config = dict(
    n_layer=9,
    grad_clip=0.5,
    train_tokens=1144000000,
    dataset='wikipedia_en',
)
Below are experts of layer 3 (counted from 0) of a mixture-of-experts language model. Rows are named router (the router's row for the expert) and show model dimensions 480-639. Each number is 128 + 32 x the weight over its row's rms, rounded and kept within 0 to 255. Numbers have three digits each.
After each expert's rows: a language model's description of what the expert responds to. This comes from a sample of Wikipedia text that the model never trained on.

# expert 42
router:129131119110145147101108064157128158129112107090112071120192076126133120114139179132092102035118152094173171189148123143162095142108154136182130125152142107113183162136164083112091151143143073115132117138167112090150146097168166128138162096173102195081162115206105131103169166154147099127140100044123168164124122085118087100123137082186127122109178109170076218139178105117143151111144129158055096118192159119113125151103162136119113106154127152117168131193092145082133105142136127
Plural suffixes at the end of nouns (-s, -es, -ers, -ies, -ts), as in shareholders, rumours, promotions, plus plural words like people, series.

# expert 14
router:105105161129130128088143134141112185102125139168182139101104156135113124139107071074112156112182142149074169140137142176161141054103136151145121104068121133145107157153153095169127081147122131176145136121107153120213076105178116158116060163156224101070072144111166100118147155095126142064141180106146120114127146138134138128121121155170142199135113135136089161122095094140112144184074154168085099117118128142126187141099105154126071135093119120136130111140137151078124147132134157
Middle and final pieces of surnames, place names and foreign words (Cyrillic letters, Latin species endings like -ensis), such as Goldhoff, Thomsen.

# expert 56
router:172150100111124088126124112141156151058142037137132112151139109093199041114135117106114140139173128148158128141079175070100145113102061149103072073108185141098101142115135176153109170181137117108129094162148167152089134158088118184153094135100178081099107144101144143170107143125101126133133098161123127153148112146126151182131122130091162114142115096143164124143160149136116098157166107092124127148087135138150116094097088107140076136138162173116108162159124103146094177132128084
Possessive and personal pronouns like his, her, its, their, him, she, and possessive 's, in biographies and plot summaries.

# expert 37
router:089070035138188099199090117128136146158105095031097145132108135159173095156112140134100167064097069110139211108057110139152222142084189115181186144091179033083087166097139141183150040109133113197077099117128164181103113080125112158186183110155135106063123077113123099119142144079116115144141130124152107127167153165131124071133196104150110123156188140102139103130113185127085144141112076112113055086196121126133130102147149128098181219115148131089112196077063123128112149178194091
Words inside quoted song, film and episode titles or about roles, such as Love, You, Girl, song, album, character.

# expert 15
router:122102123152125190125107075096157136147139159128123126178161092086121151193138132144179124063108123118098157140091084167116161126128127125140205169134159135144094069181059178130158150164132087075145108160136123120160166149122140143153164146091097108145121144148137149136139089098089101112113127104108156080172091146106114165097175147143076127092157078163120067136104161138121099152125183161144139046109153114133072127167162099126103138116175111135162134133081133140163099095118141
Sentence-final periods and abbreviation periods (U.S.), plus clause openers and comparatives such as However, After, but, than, over, under.

# expert 24
router:103123162079123129075112152142159126127163189147151170129107124132114144092123084057074144121163151111099135111202129187166154157156134137142117077159151122164092108093164146133104136129077139154131171100102033125161133083140162125105088157164170161122088101151149144089103100113114116098178160097129142094140118143087137102180101148165145255093100129111166136147103090104131116142103124166107088085107127142094164121114106100133138113109091084133167084147090192075167162157140180
Table pipes and blank double-space cells in sports or election tables, plus word-internal pieces of rare names and terms (Misael, Aarhus, utilitarian).

# expert 30
router:085114083197144132140133129064086155204096122109108129107107148179128154178140157194125159097096139150170131098072150159070211132129110092142127122171160163157091113114114109071129155136108132218175112163139185118166152190111114116110121070152120135134106100104156114067099103093140128139132115147133149078072144100158088158150088093156121123145159179192181129164141147131149077150072119093087170125195098116142090145150176204127142122077092036120093124115121085093061108107148136
Indefinite articles and quantifiers (a, an, no, one, any, another), plus verb pieces in music or film text (sang, narrates, worried).

# expert 52
router:139138137104121113166118063101111072098119167129099132157073138111064120091129143116100145131166132113131071140113080094155151127141119082148137122166081084111144124118113155178141142111147094196121173102112159128043165145135116096152157126130077114143109162123153173116133146135148174115151121165122103143099120151153162128104181138169138155079143114173096098155142122088131093087158092142145131167069110173126105079121066113142127094137139160098168112113110110091097112125084186
Descriptive adjectives and possessive determiners before nouns, such as its, their, large, early, different, and adjective endings like beautiful.

# expert 28
router:138138179134170131085130163112117138122099154140164148092134139139115176074119073069102121145163157170057131120163126178173143132171130097125137119128186115187073124163123157154104116168098094103113112112119029150166098110181142149142060139157200099079089143140078102119123143113133124043175179092112101088082152119047127155158072185155126211187157113103111155146152098138134103138087129148098099081133149111103155129110072067128141115092119129148159101140107224116172135112141159
Common English first names (John, William, George) and name pieces, plus empty or double-space table cells in election and results tables.

# expert 49
router:130151140134119156144155126129142100085122114167101087075100115119152139095112106074051145115098129110084130172125171104135146129144132081085136103137122117143167124114138176164151087179149145143180139158128086103101143129145095158096131146167186103084111114185132084115150159153065106124126132078135097104149128157155096083093150118149085200113149162147119139215082135082119121111137141119151115076112107141110131138107152091158187154107094104160124139123152145107108185145130146
Pipes and colons right after a name or label in tables and infoboxes, plus verbs and nouns like review, study, design.

# expert 62
router:148122112150124112083108116111136133080117122124135124110101119146105118151121077091110141154134120157075151118135105177122163112153143135113121126088146092139181103137142121124113078130136100151179139094138104149224108086166081148124090168158135115119125163157122062120144137161128112069154143180157164105081126173144106101182122158076165162110146138154091172091094088171137119161095138179122111113089109116089140205118113158133108129054097133145140124133077144094121103111116210
Opening stems of common nouns and verbs after the, a or of, later completed by endings, like dr, cor, perform, farm, art.

# expert 18
router:116081149101102162107163086134129174127144170115174108139128146155133133127063089111100142101226147076113100113100146152190150135147121144161103105129154130144150114129150110106112094090131112109126193120104103130194209115141105159183116112137161169138087139156169115159064168165160079117127107050175123101152164158124114143171064180139129170129101130066067140154120125169141094159118159199104116091109151146154145143135158097076099157074090139129116102092059144084142209155100069
Words that introduce examples (such, including, include), dollar signs before amounts, and digits inside percentages, time zones and number strings.

# expert 43
router:128101139104104112113154142117148126064144160167153163179095119148143133103098147135084148136165158119095138185198132055118130133200125186159126049162182182125142099124117098118149138148136160092136163107098084111095180135165168129125101154080113144065092121170148168129094086067120143126190140059153152082121105156115109125162089177119141165152109178139152132102100084152093182111074103129104119058087153083137161113170096129113119141128083120074131121178093185125105123092161149
Years like 2001, 2014 and small numbers or zeros in table cells, between pipes, dashes and semicolons.

# expert 61
router:134169197105101139084097155119116165113148139151160169115121115114145063127115113130127172161174132160115151093156178123109102155130127106101109095147127095149126128155145146114067116143093095157095161114118126205162164092159143164117159147151173160143149109134112119105168130084106105115138124122119205148111123117111109132196155115102165198044116153156097179153145102071172167107092081152124135132084149131066174127168086127147113083115125121110140130170104129097110123145133128
Pipes and semicolons separating numeric or coded cells in statistics tables, such as 0 | 1 | 80 or P | N.

# expert 38
router:081101134077189110153099177081136165190156137149126117156124113134128113194142131161118127140076136162129157124100129152139152104166178105154159085112104065142069139152163161131091146141144153027161053106102183139136123181133152080147076161117137173090105094154122092205127076142103137124106116162108143119148140092136139079159063076115109119066143126089125191084143150123167193176138124116145112168115093177139116129139165062189123105139129086222218108143143212154184132217114116
Periods, newlines, commas and semicolons ending clauses or list items, plus inner pieces of longer words like electric, elongated, hormone.

# expert 11
router:097074164091128147114117118104107148128130115059096128093160134125123072057090078104158090177219115117110182101126112187113093195159128135152143144131151155085169108167178109126146160086108120121137142156145098158086052113135177126138129134115162142186126107090156075118067089136106163117115130127148133193141165175105124071150075140142126160142101145145090101088122089167122127141148049160147161095140149104187147150133110101078169135140118111170212108089135115062113104088138147
Middle pieces of longer words after the or of, such as unc in Asunción, affili, loc; also the, quotes, parentheses.

# expert 34
router:107078158116107119226140144132111146049166100076107112080141102131136129128178114213129133127169124153095109135085128094075140099094061108116107082157109091126095042140098117095123180128159100134153109170100118183111125104092135105115154136121077139148170118146098156160157146101110137085134117176153106120135101183129179169148171098171082108132169073096106124107134165111135103162184087152123112136171187179101101115148127095059111229151131125113111103146064156122095139167125076
First word piece of a proper name or place, often syllables like San, Pan, Ko, Ay, Him, Kan, Los.

# expert 55
router:092097141098107136102142115124134123094138129168171126119115099175125097127123032052074132109169149103113140122153128189147142081189142125149088084098121111142125131140156126145108126137092139135149159105099054136201110104151121124121092141155196131123083120157156096119128117098122134082145179112114111112145110122114125120157126176151105220120107145128110128180066096121164135164087152190122099091105127129124180135153080139117093121082103111128132097150101193059136165130120160
Short letter fragments inside names and rare words, such as Ni-ge-ria, Tru-m-an, Lar-ry, Pu, Mid, often in non-English or foreign-script text.

# expert 6
router:181063145125098084115146105127137136117117094125111132166151149157134170122073104174186127160122123140083104166091172104123088133121138084136147121172144176157110133125095114164154125129124187107122096138138131154154136167088135186147190115160128091099096150158107170119142113098166146129139123088175148099117132142116092178135131070084196133076136154092148174119138109144137155109135130155148156109107102135213163176157156157142119089154103168208110132087129070091109071175148207
Middle pieces of foreign surnames and place names (Brueg-el, Menén-de-z, Sach-de-v), plus the word "as" and table or heading delimiters.

# expert 29
router:146100130138115144089123155112179139132145156128166153129093100152145161108111182103113168144181126129063207137162135123171123088170178165143173104109172139115152071139122145157123155081114098128135099103123121116114126086146098136126084151146106165114112096199169136083126127094131142115204129183124112135126121177081146105193113128122107188101118119106136119120115136069128101112109108126108078130143137159101118184184095080121170149117116113095182088134091201089145112125145148
Four-digit years in birth dates and filmographies, such as 2005, 1965, 2018; also country and city names like States, Canada, Iraq.

# expert 57
router:108158108118090147150155095104155136050138135167138142147116091165179089144135092096139141092112068117103062167121126140139121124072136169120101181209102140101156129146161135164121075118144151107154136110143152124074109115111082137106157123151089105114152125125125078134110164148126126098106057197080094183139147166118132165110127103133126113142136179150156162127145114164111111110197105121127097153133195131109048087174160108110118133118182139131123111127078102125169148160112166
Clause-linking words like that, which, who, when, it, he, they, but, However and commas, usually opening a new clause.

# expert 3
router:106109183100113131095121121109135108106168179167159160150103102159150120142112042080064139116180162126104126110175137173150158100191139132130113066114142120162087125126149105156120110128094148155114156121107091121193120112160139135143084142145226122115079138191135100087101124104102126103133157119101111119127120126095108098151112144151141210115127129120099149148059079122148129156095190178097104079109120145104180155107093122100103117067115100153145087149104180064162159094138175
Mid-word pieces and start pieces of proper names, e.g. surnames Smith, Johnson, Clark, prefixes Mid-, Pu-, Am-, and suffixes -wood, -son.

# expert 63
router:127125159188149139117111087138180101136086143123159122084087191152099158093121117115162165125131134177096142194139154127112096101100154170121155152117176093137165114116163151145097142096100152121090119122123164156078068123113171105113062121166083180126088081138153109107122157077196230154137103140150132120131140132114067184141066056095110149131101165130150155125033099118078087156112227127097128144158152104134112096147110099103115081101106117071087140120165112040105152135126151
Single vowel or short pieces inside foreign place and personal names, like Guldbagg-e, Aw-a, Św-i-ętokr, plus country names Japan, China, India.

# expert 40
router:144141105108080130175125183143143157097165130130102149059134082141146160132121127086099178090156149145124121092123094084120131111138135165101124084131152143165102124122136120131141086144102096078106129142142091107136130118136109155081143102178184162157135098108077119127136129101166117096094144118127176119134137179149102101133123170109136175130042182134158139104126091137124145142166180128123123154102153122166151133115101108129107105156112151034149117142112174121127169148159154
Copulas, auxiliaries and subject pronouns in running prose, such as is, was, has, it, he, not, still.

# expert 35
router:094187162105097137093124108114180155098057197127192152172184101077154088116115159146116137132109055094142086144136141101147143178085157138094187140131138063143067095139124164133208148133110133123157111134169181165128099112150092125089168117131150193111122165162122181132100104120106081126122112148135108109051114119129134163072127169093133110194144142146125122153100158165104083118135140176129187127130081144108137125128147143117162144141163119146104123124082068133148128083126098
Equals signs in wiki headings, forms of have such as has, had, having, and list words such as including, following, using.

# expert 12
router:077121148128134118168154134176165155129202058154112132167147113128142130106159158156128070136118158069094088138168092116133148167156102128147133189136085179101136142138100119143146137101104152185147152167189079111111075094135093122110084134144145115110139110106147099163150163201123130048114115124163078116152159157142059114110126150118102156130110096087116144127151091138155163137097144125109131126102124131189159179112118110192144144160153129147087087109123164118122131067173087
Colons after field labels in infobox lists, and capitalized first parts of place and personal names (New, San, Port, Saint, Los, Peter).

# expert 46
router:122164138129182109123143133135090109144129137155088106122168107079128109108181162118170139108063125177127135073099138137090184149124143075111151181123105120145128088105152146142122104145165113102100146157172129141119107143067134174141153105063136080130189176105077105198141073144110160083110156139123154117103135109103191131126165151105110111136087129106118104150178130137118149122122103130144115137105102078151148111127144135177117145138174126151219127149139074128087114174144137
In, on, during, within introducing dates or places, and parentheses opening or closing asides such as birth ages.

# expert 20
router:123156145159160145084110060126088105101107187134071154170115144127070116150150101198138146146075105151139151126168152100159131103149114156176117114203148091150078128101117161030170163159148090158140100137119097092128131135138104134157100130093088088118127105160172160082135155131141077093141135110090143103104080129148118072120162163069130141186145160118125074115103116095117072177121148132166215138145136196127107139186133123155106171097081083164096149115133129165150151154167110
Prepositions like of, for, with, by, after and against, just before the, a or a possessive, as in awards for, in tandem with.

# expert 59
router:102162122162105105147120145126184120175182075141126110130121143148190127158189126217126093185143132115128082102074118162115102046096069128122078166164121178137215141170164079122126145125155129168131118099123160129189098120129143132203127150123091073125136176137117096172125165158092107129105151188168130140153132112145112173115159205141118117121177126201105109109131155157150104095104131088080178108156077106116132166069125102151069105118165143095098159116166125132123137177107076
Species, Genus, Synonyms and Latin name fragments like us, ini, um in biological taxoboxes and species descriptions.

# expert 26
router:123104143147104154092157093167104122128126141158137123112099150088053195153111089119084106161155084106097140114173099127124146108111137172148160110147093127129120099107192147062145123114077119132192138103106160155129094123127144148152151104123180095133132135080175164132167161096126150128106162112079163157112117214154165207146148174113113145101211124110190117157154079111182137126066178115171105088137109109095095126070152143121122141120126138140130077182075156087136130098102080
Small numerals in tables and text, plus number words and ordinals like ten, two, several, thirteenth, and word pieces inside names.

# expert 31
router:093133083153125098132098149130095179050061118122171150124166081155159147064093155122076159135094085137062188129131123094115101099102114136142135146114114134130175149115187118170113090095170162122183151137094104116174146129106135117179140100128136154147130150146136117110101133188125157147124144126155155139158143161131141177147148105097128118096147127166107067144095090117150127149216135126141162136090119175166174165146084134082171066133032108094123147068132064162005134088150132
Descriptive and technical words such as number, small, color, featuring, used, plus commas and semicolons in lists, and inner pieces of surnames.

# expert 58
router:187168125158121106109137140145075139063118147115073078164133169135089155110091084127138150161105132065157135151138111151178060146150146135094150125165109117180186151154150130169135134219204110114078109129068115123052127111111117153163121120124068142081177075067057136106082163123121117080136124153096136170115076095164159093127121126126141098148140162108058077118138143110167119176116166090089139165142122106146143071164094170144074149132110133172168137148126064096113136131199188
Sports words like season, Cup, League, tournament, Tour and scores or numbers in sports results tables.

# expert 0
router:136061118140154115032052169167164102082128170100160139112106120137160140127146122127161159139109148141172145132148123121150110123050084125098146172049162111132104143143136095116142093061118056148126103136155146179094125102116177164140149156104104177146144161110091054141098073155086069082147151093144164102122146154131138155129156107153102113099120099106158145052148134140087151109130119099209083105080136109153127141160103104071193186088175073150116126109114111121114127157179081
Prepositions and pronouns in running prose (under, at, by, after, he, she), plus table pipes, list dashes and heading equals signs.

# expert 44
router:177050136156107102152090108060105105113142070096144082101048159161160150153162143127118130148105131171105122169130151124136094081128083149123122124162172151199134141212157068176110066137111098164137133112138203118178129141118092133191144141088093114094074115113152159121130202115120194168138155192102125113147134145134140148170135156151175152094137088106098145158129119159160143134129083158156151138124182145154169159145154164124051131130157136146044190135182115100184084182102117
Final pieces of names, species binomials and compound words, such as -ensis, -berg, -wood, molecule, fractured, and commas after place names.

# expert 22
router:124087132114138105146124101101125172119072144162132092165119169126101133157104094133126142105146126128115132110142127089094117141124170103106188092149124124132142111108147171144101175117121202121118126141074134131130174173102093137133059132080168164131079123133146100107140128155165194127079110112151121194105120137129180104117158153088169103122117156098143164152108142144118047093129132141118128111129127124084171138117155108070149144133160094047164129121147141166076113120127171
Table pipes and row-opening cells, capitalized openers like New, The, Best, and pieces of section-heading words (Faculties, Notable, First).

# expert 23
router:140116119112134150111137121116087122118102131114142146103202120103114105127157101137164142125207149128142103144087136105103097152083151105004143107111121142066135153095097117083151066115104150113066120151117103118102132181143070162064160116125118166136142108118146171078171141153160158126120056154085151149138127193134127092116153165116155114157141130140091107157157115081131151151030133075178185158154146101093097089123098156120050126133105133162132136122206101145142098118132108
University, College, School, President, Minister and degree words, plus of/the inside titles such as Member of Parliament, Bachelor.

# expert 25
router:124131122119118104140124149153100141048192119128140074149197094128106135117119140091132169138073105129130100114084128163183155066144112089178122126183164149151177150118111142094059147110132152087114101126116086175185068183106104131115089084155166095149088181128194113162096116151195142105112074150109156121136130126124121115124113071132097137108179124096099165096111125134132112132146195165169116136168092165127138157127241195155101101109120190099161170124129140121093073131084179
Nouns like election, album, engine, vote, draft, plus inner letters of foreign names and abbreviations, often in tables or formula text.

# expert 9
router:139139179124159082172064062113091132177137192120152139118161103143097114167127137096136097162097134089125117154094142169092112106124158090097124169124154184147124164144130070165114195168144144065170165174112126062092133173140137178121125100136129066125080120144179149219113154105144110189105179183160135149153128101122097080064176122141175104096084166123144108113109141137129134087124123041109098130103070079153093088117147121103118079037141207170119142145110119118167163106133107
The preposition on or in after a verb, introducing a date or place (ran aground on, died in), plus month names like March, October.

# expert 51
router:133160124094116142055102161108152149182107129096103150167163159120101071085167074136105165024147140133148168127166108214146094101094148125138174100092111146116114119117101156154176127172153067111200160114137092124135115107139195109128118141126206103132088084168121165123074105101124100116140125114087108062144102154112127152152120086115111158121120124126098097170151103058125109144138129157086129134135123128123136171125100123114169101090170117079182118134064169149138140103141127
Opening parentheses, en dashes in scores, slashes, braces and decimal periods in tables, pronunciations and lists, such as 7–5, (punches), /fr/.

# expert 39
router:147084089134173139087184120074141148133126076125092080092131081087116074134115194112179114144102112150105099121125123123112152156122151150154153069133012145154113102100100158128112130148130090082190125195123087154093097139200109094079105117093125139150141135118128212154134156115137142129142125079084075122109074063140092074151089129179106116140123170108132136119153122152184088123162144084061150136146075126123022128139144109108134102164119156099122125163096166139104176146148146
Equals signs and line breaks in section headings, short prepositions like for, in, during, and the fragment ci in words like citation, vacancies.

# expert 48
router:143138205152112143164130129131097118156136182195138142114166126184144163118166140088075079136179141124097170085143082182142170105148156121120113141114124142151181090103129166129176159113117130175142148131121059161126145122131125142127087141168148111096121142157121137129108190113151121061179130117107091116146128103072081123145200194129109143093161106145167131119090127177148144138076145157127093048126110094078107129144068134071116122088104159122124117126112169130181141125105185
Pieces in the middle of names and less common words (Barneveld, responsibility, oblong, Munoz), plus capitalized openers like Kan, Yu, United, South.

# expert 60
router:165135136139137180157119131096211136113124110104081138112113134169142147158154191147137140096135096135149127143126117143059130137158121114116074132075137079140107146165088170145083069065169171130085170144088113142139130145137123123083156158089127108131138101103113078085136049134128100158158124140206135173113194107172140079127093094096187101145130095142118148085179122124158188096107186118118125132155166099123146114131161149192042089154134178131189138110168137162158089129130143
Forms of be and become (was, is, been, became) and the word right after them, such as a or an, plus -ly adverb endings.

# expert 10
router:173112088121188138088129070045103142118136112094112159079069140107164126155096200066183080133129118159090138123170166169147039140191134119151110081107155175157140144255124127156174155162050181104112107151096110129134098169059144122140118157105160140118124122157150145114142178150117106118100152142097125108138070097106115127163053077111129123151105144134146092129162133115147126098104125089108089113139139097170125060147120131118125078169129090132125127132086169143120129124117111
Word pieces inside foreign personal and place names (Palmieri, Valparaíso, Giro), plus city names like Chicago, Boston, and clause-joining commas.

# expert 32
router:102115155076128141080114155145171120139165190157153170135097134135115146079121085062077145116161153110097139105209133183167152157150138129152107084159144136166092109090156143126107144121075137160131163099100035126149141078148157135110096155159171167132080099148155151091092103115102111110170161105124147086135115144087141094183100133162129255090095140099178133148094085105133111146115137153100091091093138153094165117107120108129139116114099086130172079150095183082158167165126179
Table cell separators, newlines and list dashes in sports and election tables, and sentence-opening words like According, When, The.

# expert 2
router:085168056120132126105124132129121095103076151141133117188116151170135140125095124165098051154161194134135220103079123113166135122125124144110189145198138109101057145177114090158104143104136143169115139107131069124160148109135182102092169142156157139107126169142104110085156174086160151089075139141134217160146100140118147139132126111086143159102160125105143203145113079106082107143162115166075100094107118160161168136075154096189110124131022129145126054095110196123113149074109181
Commas closing a name, subject or clause before and, but or which, plus mid-word pieces of common nouns such as company, public, water.

# expert 50
router:083161153160068138124104118161103177136046167176108116153106087133135135160130138183103186159125106114169200086186134090174114116115180097102087147130152098095153172070136172121108160138155094150160121135131124080101193106072174138133082121146061152149081139139039085126123164216130121181075164139157143103163102139159130145096126124128090091122157160153128106160084166105138179127193138178203083123084091144081160106166089121130154104123092110048124176136190093124016125147141019
Common function words in running prose, such as was, the, a, he, is, to, plus closing quotes and pieces of uncommon words.

# expert 5
router:105103180109171155105143141160154177101146160139152073128161159152060140142084088160081099145135145089145105168170093112150121107110206135180123128046133135156115089097172147103140112146096116131139084167118123122093143080073110151106085108161188135113145111130089149081115094107065154103090195111109182124113105116152127176125132133127145171100172102062149143122145126154120127170137194140149063093113156160077138099113093166139129149116068123161140123150108076125189201126141118
Small numerals in table cells and score lists after pipes or semicolons, such as 1, 3, 15; also accented word-initial capitals like Å, Ș.

# expert 19
router:089117144068128128087109148144178131143156204164162174133096128134116151082119079078083146116145173112099119104196114197173142164162146158154094091166164137170097107088148148146100145104079138157129165099108041140142118074141165125114099165151178182138087114137157155083077112122099109118165161101136118100116111131075144096176102126164124234113092128092181135137097082091136110165108142151112097093094146161088163114103125102127125119117082081143175073155111202084151145158120174
First token of a new line or sentence: list dashes, table pipes, heading equals signs, and openers like The, According, When.

# expert 13
router:162182074154160144109106138145125149140116138121113135137149150102118167099059131104133095178120170151186111115111123154123194065149130109174142177094134093123039165129135054085161137070137113169173123122121073108069166100113127097139148117106122105123154166098141161131119113096116114165117170129085124153100180142146126118081092131138114108121156080131098164088181169128098128110145078111140130140089174063115071150200107121134193166157097151115087136094131099130182117059167109
Common predicate words after was/is, such as due, announced, considered, replaced, returned, plus middle pieces of long words like refer-end-um.

# expert 45
router:117045112084088126064113114067155125105131139127152125131144134121113135124103000106116069082143151139146155131127149175164147158145172158134116137114071140181129162128123143142124160137119180162148079129159077121128154120126121136088102196125157113138145096182188169125091160084105103142145175148089120120116144107115121153127093078141150184131170130140051158174135092096111120180082175154125067121165124109069126107121164102128108088126075064105114077136145117053101134197123189
Short subword pieces at or inside word starts, such as le, nd, res, du, o, as in le-ns, fo-nd, Age-nd-a.

# expert 21
router:081115106123155142123146090105088128115152126133102161114195131130093142115093078146099099004120101124109124207101139092085129101119145087132152115105124054078118093122160109111164165154091048130117154117172114117143137145124147131057117144181155072190081131131167144086158173112134134107154126110135149142144143119135161119098100087111136120091151186126145125118080076153122111108145119165126147134081134139108133114117093141123111123166164101069151102153139112107185127139130112
Quantity and ordinal words such as first, most, some, many, out (of 100), one, often before of, plus table pipes and percent signs.

# expert 17
router:118143174084129134114130125121129122107125136171159142219118104082134074094160111099158145091127135111060167135143158138133108125138148119131124132098139095160145101170170130155147115124157122167141102119152085173117056062131103113145075131177152105170092070170143107147085131136169089127158122107119135114144116184053166140187145087123142158149162107150131152155083138121127089137111177101136108107138223145108143117145073149095165143137126131163160103111039186078140145165119128
Relative and clause words after a comma, such as which, who, when, that; also opening capital pieces of names like Ka, Ve.

# expert 8
router:173108144129101147086125150099193098154148186154156190114146100157170129118112090129087152129102135131110166159135130173153113110160158159170110109122182106131080074165124138179111170145102141157137164146163088077111127095196128122148089197178136133038087077151165143125125051094159122096191145155169143106153092114121158101196159135093145187046099129131133143148117097086163114131113153123112124071090111105107158092122100104093130140121088053106134103149084182076120146131147170
Month names and year numbers in dates, often after in or a dash and inside table cells, like 1 August 2002, 1918.

# expert 33
router:091120154079127137086113149137163126130166189159146162125107123138108151084115088060067139128162164114105133109197126172167153155152142143140117077153163135159080105090142138136096142123070147153143170103096018126163143078153162129091092162164161162132098105137150146085095102109122107108175162103123144099140106137098136100180106137169143255093101133104168130144099084096134117148104140170109077083101131142107169111099116101126140115119083084128159078142092192077161164150131178
Table pipes, heading equals signs, paragraph breaks and opening quotation marks before quoted reviews or titles, plus scattered name fragments.

# expert 36
router:151121147113118159091132153081158106077143155108143091148094095161118126121111178108057147093150136102149188132141154076135122106160121143116162118150154097103152105114115155184098173167129123156158155089132087117154113115156117159141069172124163133100088112169136157113140031088092132106190150098129146105083130109138109102227169147150158180124105133153135156130140125071101138097081126077105111135120086118140174161137069152118094147156128089050104089125139201135144124116164127
Year tokens and single digits in dates, coordinates, measurements and table scores, such as 2018, 2024–25, 23.767°E.

# expert 41
router:121110155092055197113183137117134116156185172127116107109120117149101188109097094124130150113217136177097144124110164167137111130183105129107128151124124121061126129116146132135130164144132141097144133141110116135110094111140090069088119169120148137049095108152152159118107199103168178083134111126138115081140166083131132107140118118118068144098172127149154172145105116092156195138141119177141089134117109149128156143118151112099110127059100126100145091116099103113110113149092131
First pieces of split words after the or a, such as susp, adj, un, inter, pro, comp; also Thai and Japanese byte pieces.

# expert 16
router:145126134121173123136116168057158150105120160152141112133135106162085120070102137119085107112106133144132092112137169142141162126120151109134152172140087172079147169152155191085173120102113121116123123077121159098067160110151165063115112154143098119108131115058188145120127121129119172183108110117151123112084105083144124099114122128113166112100157142118127137090140146174160180138181099125145107128098113123135098119110120151035195149113130171066142145123163092118157127069115172
Suffixes and word pieces within abstract or technical vocabulary in expository prose, such as prevent, require, effective, insufficient, standards.

# expert 54
router:077146124106092139121127196184118165139109170139144191103090110161093132206078116150148083112157139094136110129130120092070097188128169154144121162149172127122210129096135168154193114182145098070174089159142139099143123133155160120114152143202134107130194154123144156138112181163203135152150159106147157112149093133115137114104150118085071100130120141110103113110139119189078140127158117106122111194145141140103132115101146110152182150119090189173146158050091168090128101096187122
Time and life nouns (years, life, season, days), final pieces of abstract nouns (-tion, -acy, -y), and heading equals signs.

# expert 53
router:173159144131228106081143151105109128097126118136121171198150091100130134120145111075151118134095108179174153152160105155141099132059116151106092098066145144126153158139120128108132170167124117139168087136098081124117131102152163083187149133140111150114196109163116088085118143102233131118106105091084152100110146105121132165199098075152146102144112129095150126054157117140121117103178149182127098191153186183137198104186155159129090108092095147097105131124112132082171136166166198
Words from election, court and sports-competition contexts, such as election, Votes, Cup, Championships, Judge, district, plus heading equals signs.

# expert 4
router:112055140117085128165191176176123126126163142076114115093091193103167135134202158168161125239081098162133135164114085144131139101148115092177109110164112123116136146121146116155131149149149135166152108124074071074155140227036156102160115121114094144144118113144218108096104093135114144137128149102144107098169141142130142164119061127146122120152111179067102163115151133132138168174068122123101167113127135153060126117142181146139181114168182108059132136153115154124060105179124147
Coordinating words and list or table separators: and, or, &, then, table pipes, line breaks, leading dashes of list items, also w.

# expert 7
router:101120074113114101144124135066154159096166117139113127088145089120130168172069073118114103111105108106156129105189149092153099093094083142126100093125108113117146149129153122131080121106092105116148136098123089092121184122103104114160096136122148216141123182054145143087151104144145138170123096162064146153118103109151179149100119132124179109164132094160175060146128150136098139128131161120147147084091125118103081132126174107138100094137133152110096109143136088115052159073107149
Conjunctions and prepositions (and, to, with, of, but) mid-sentence, plus inner pieces of foreign names like Schlesw-ig and Ly-ub-ov.

# expert 1
router:121136145113111114076149135105111207143110180133148096098118151149125215169151092051131124121187153150108118109129158188114114065120126164156079082085149122122144074128200147130146147069130147107153168083061086136112162087087122094143125114138154092164034111098161103088063124095121114076132124080135235123195137169111125114128131124156123167111174163127141156139147116118140105123128155162163125104121101093049124114180172100122153148102059067195125113103132115136143134137109189
Tokens in American political and geographic text, such as Republican, Democratic, Congress, State names, district and election terms, and table pipes.

# expert 27
router:148100164101092144117109155132137141062201127129181169057087107173143088186135112148130091058142186117115119098148103148104146149186121182123090084117168131148164135103122172138147080179128131129114149124168092153180114115179125146128072108191140160151087162107091116137106092078145135144073154094148181118107133169140167142083134146154178168174072137127153141124063150110116146096094174209157163078134099161123118173149116093132144145116128163099145119163126197096152113117124141
Finite verbs and auxiliaries right after a subject, such as was, is, were, had, been, and past-tense verbs like began, left, resigned.

# expert 47
router:081173112106164135116150101078113097143100144182119197147077141116194144143087112080077112118092127114106152129154088086134133125175095114174142066138144129148128106162144110097076127091159138172090125146161141190183145148149151131129113152118107144115137155174136118140131049127101144117192117125114113169092121196095108209147137113159112151157104174154159169168111138132115130134114196172136140112146079124087154172175108157158063168062166120114134115133103162133089196174148145
Field labels and roles in infoboxes and credits, such as Film, producer, director, Phylum, Release, often after dashes or pipes.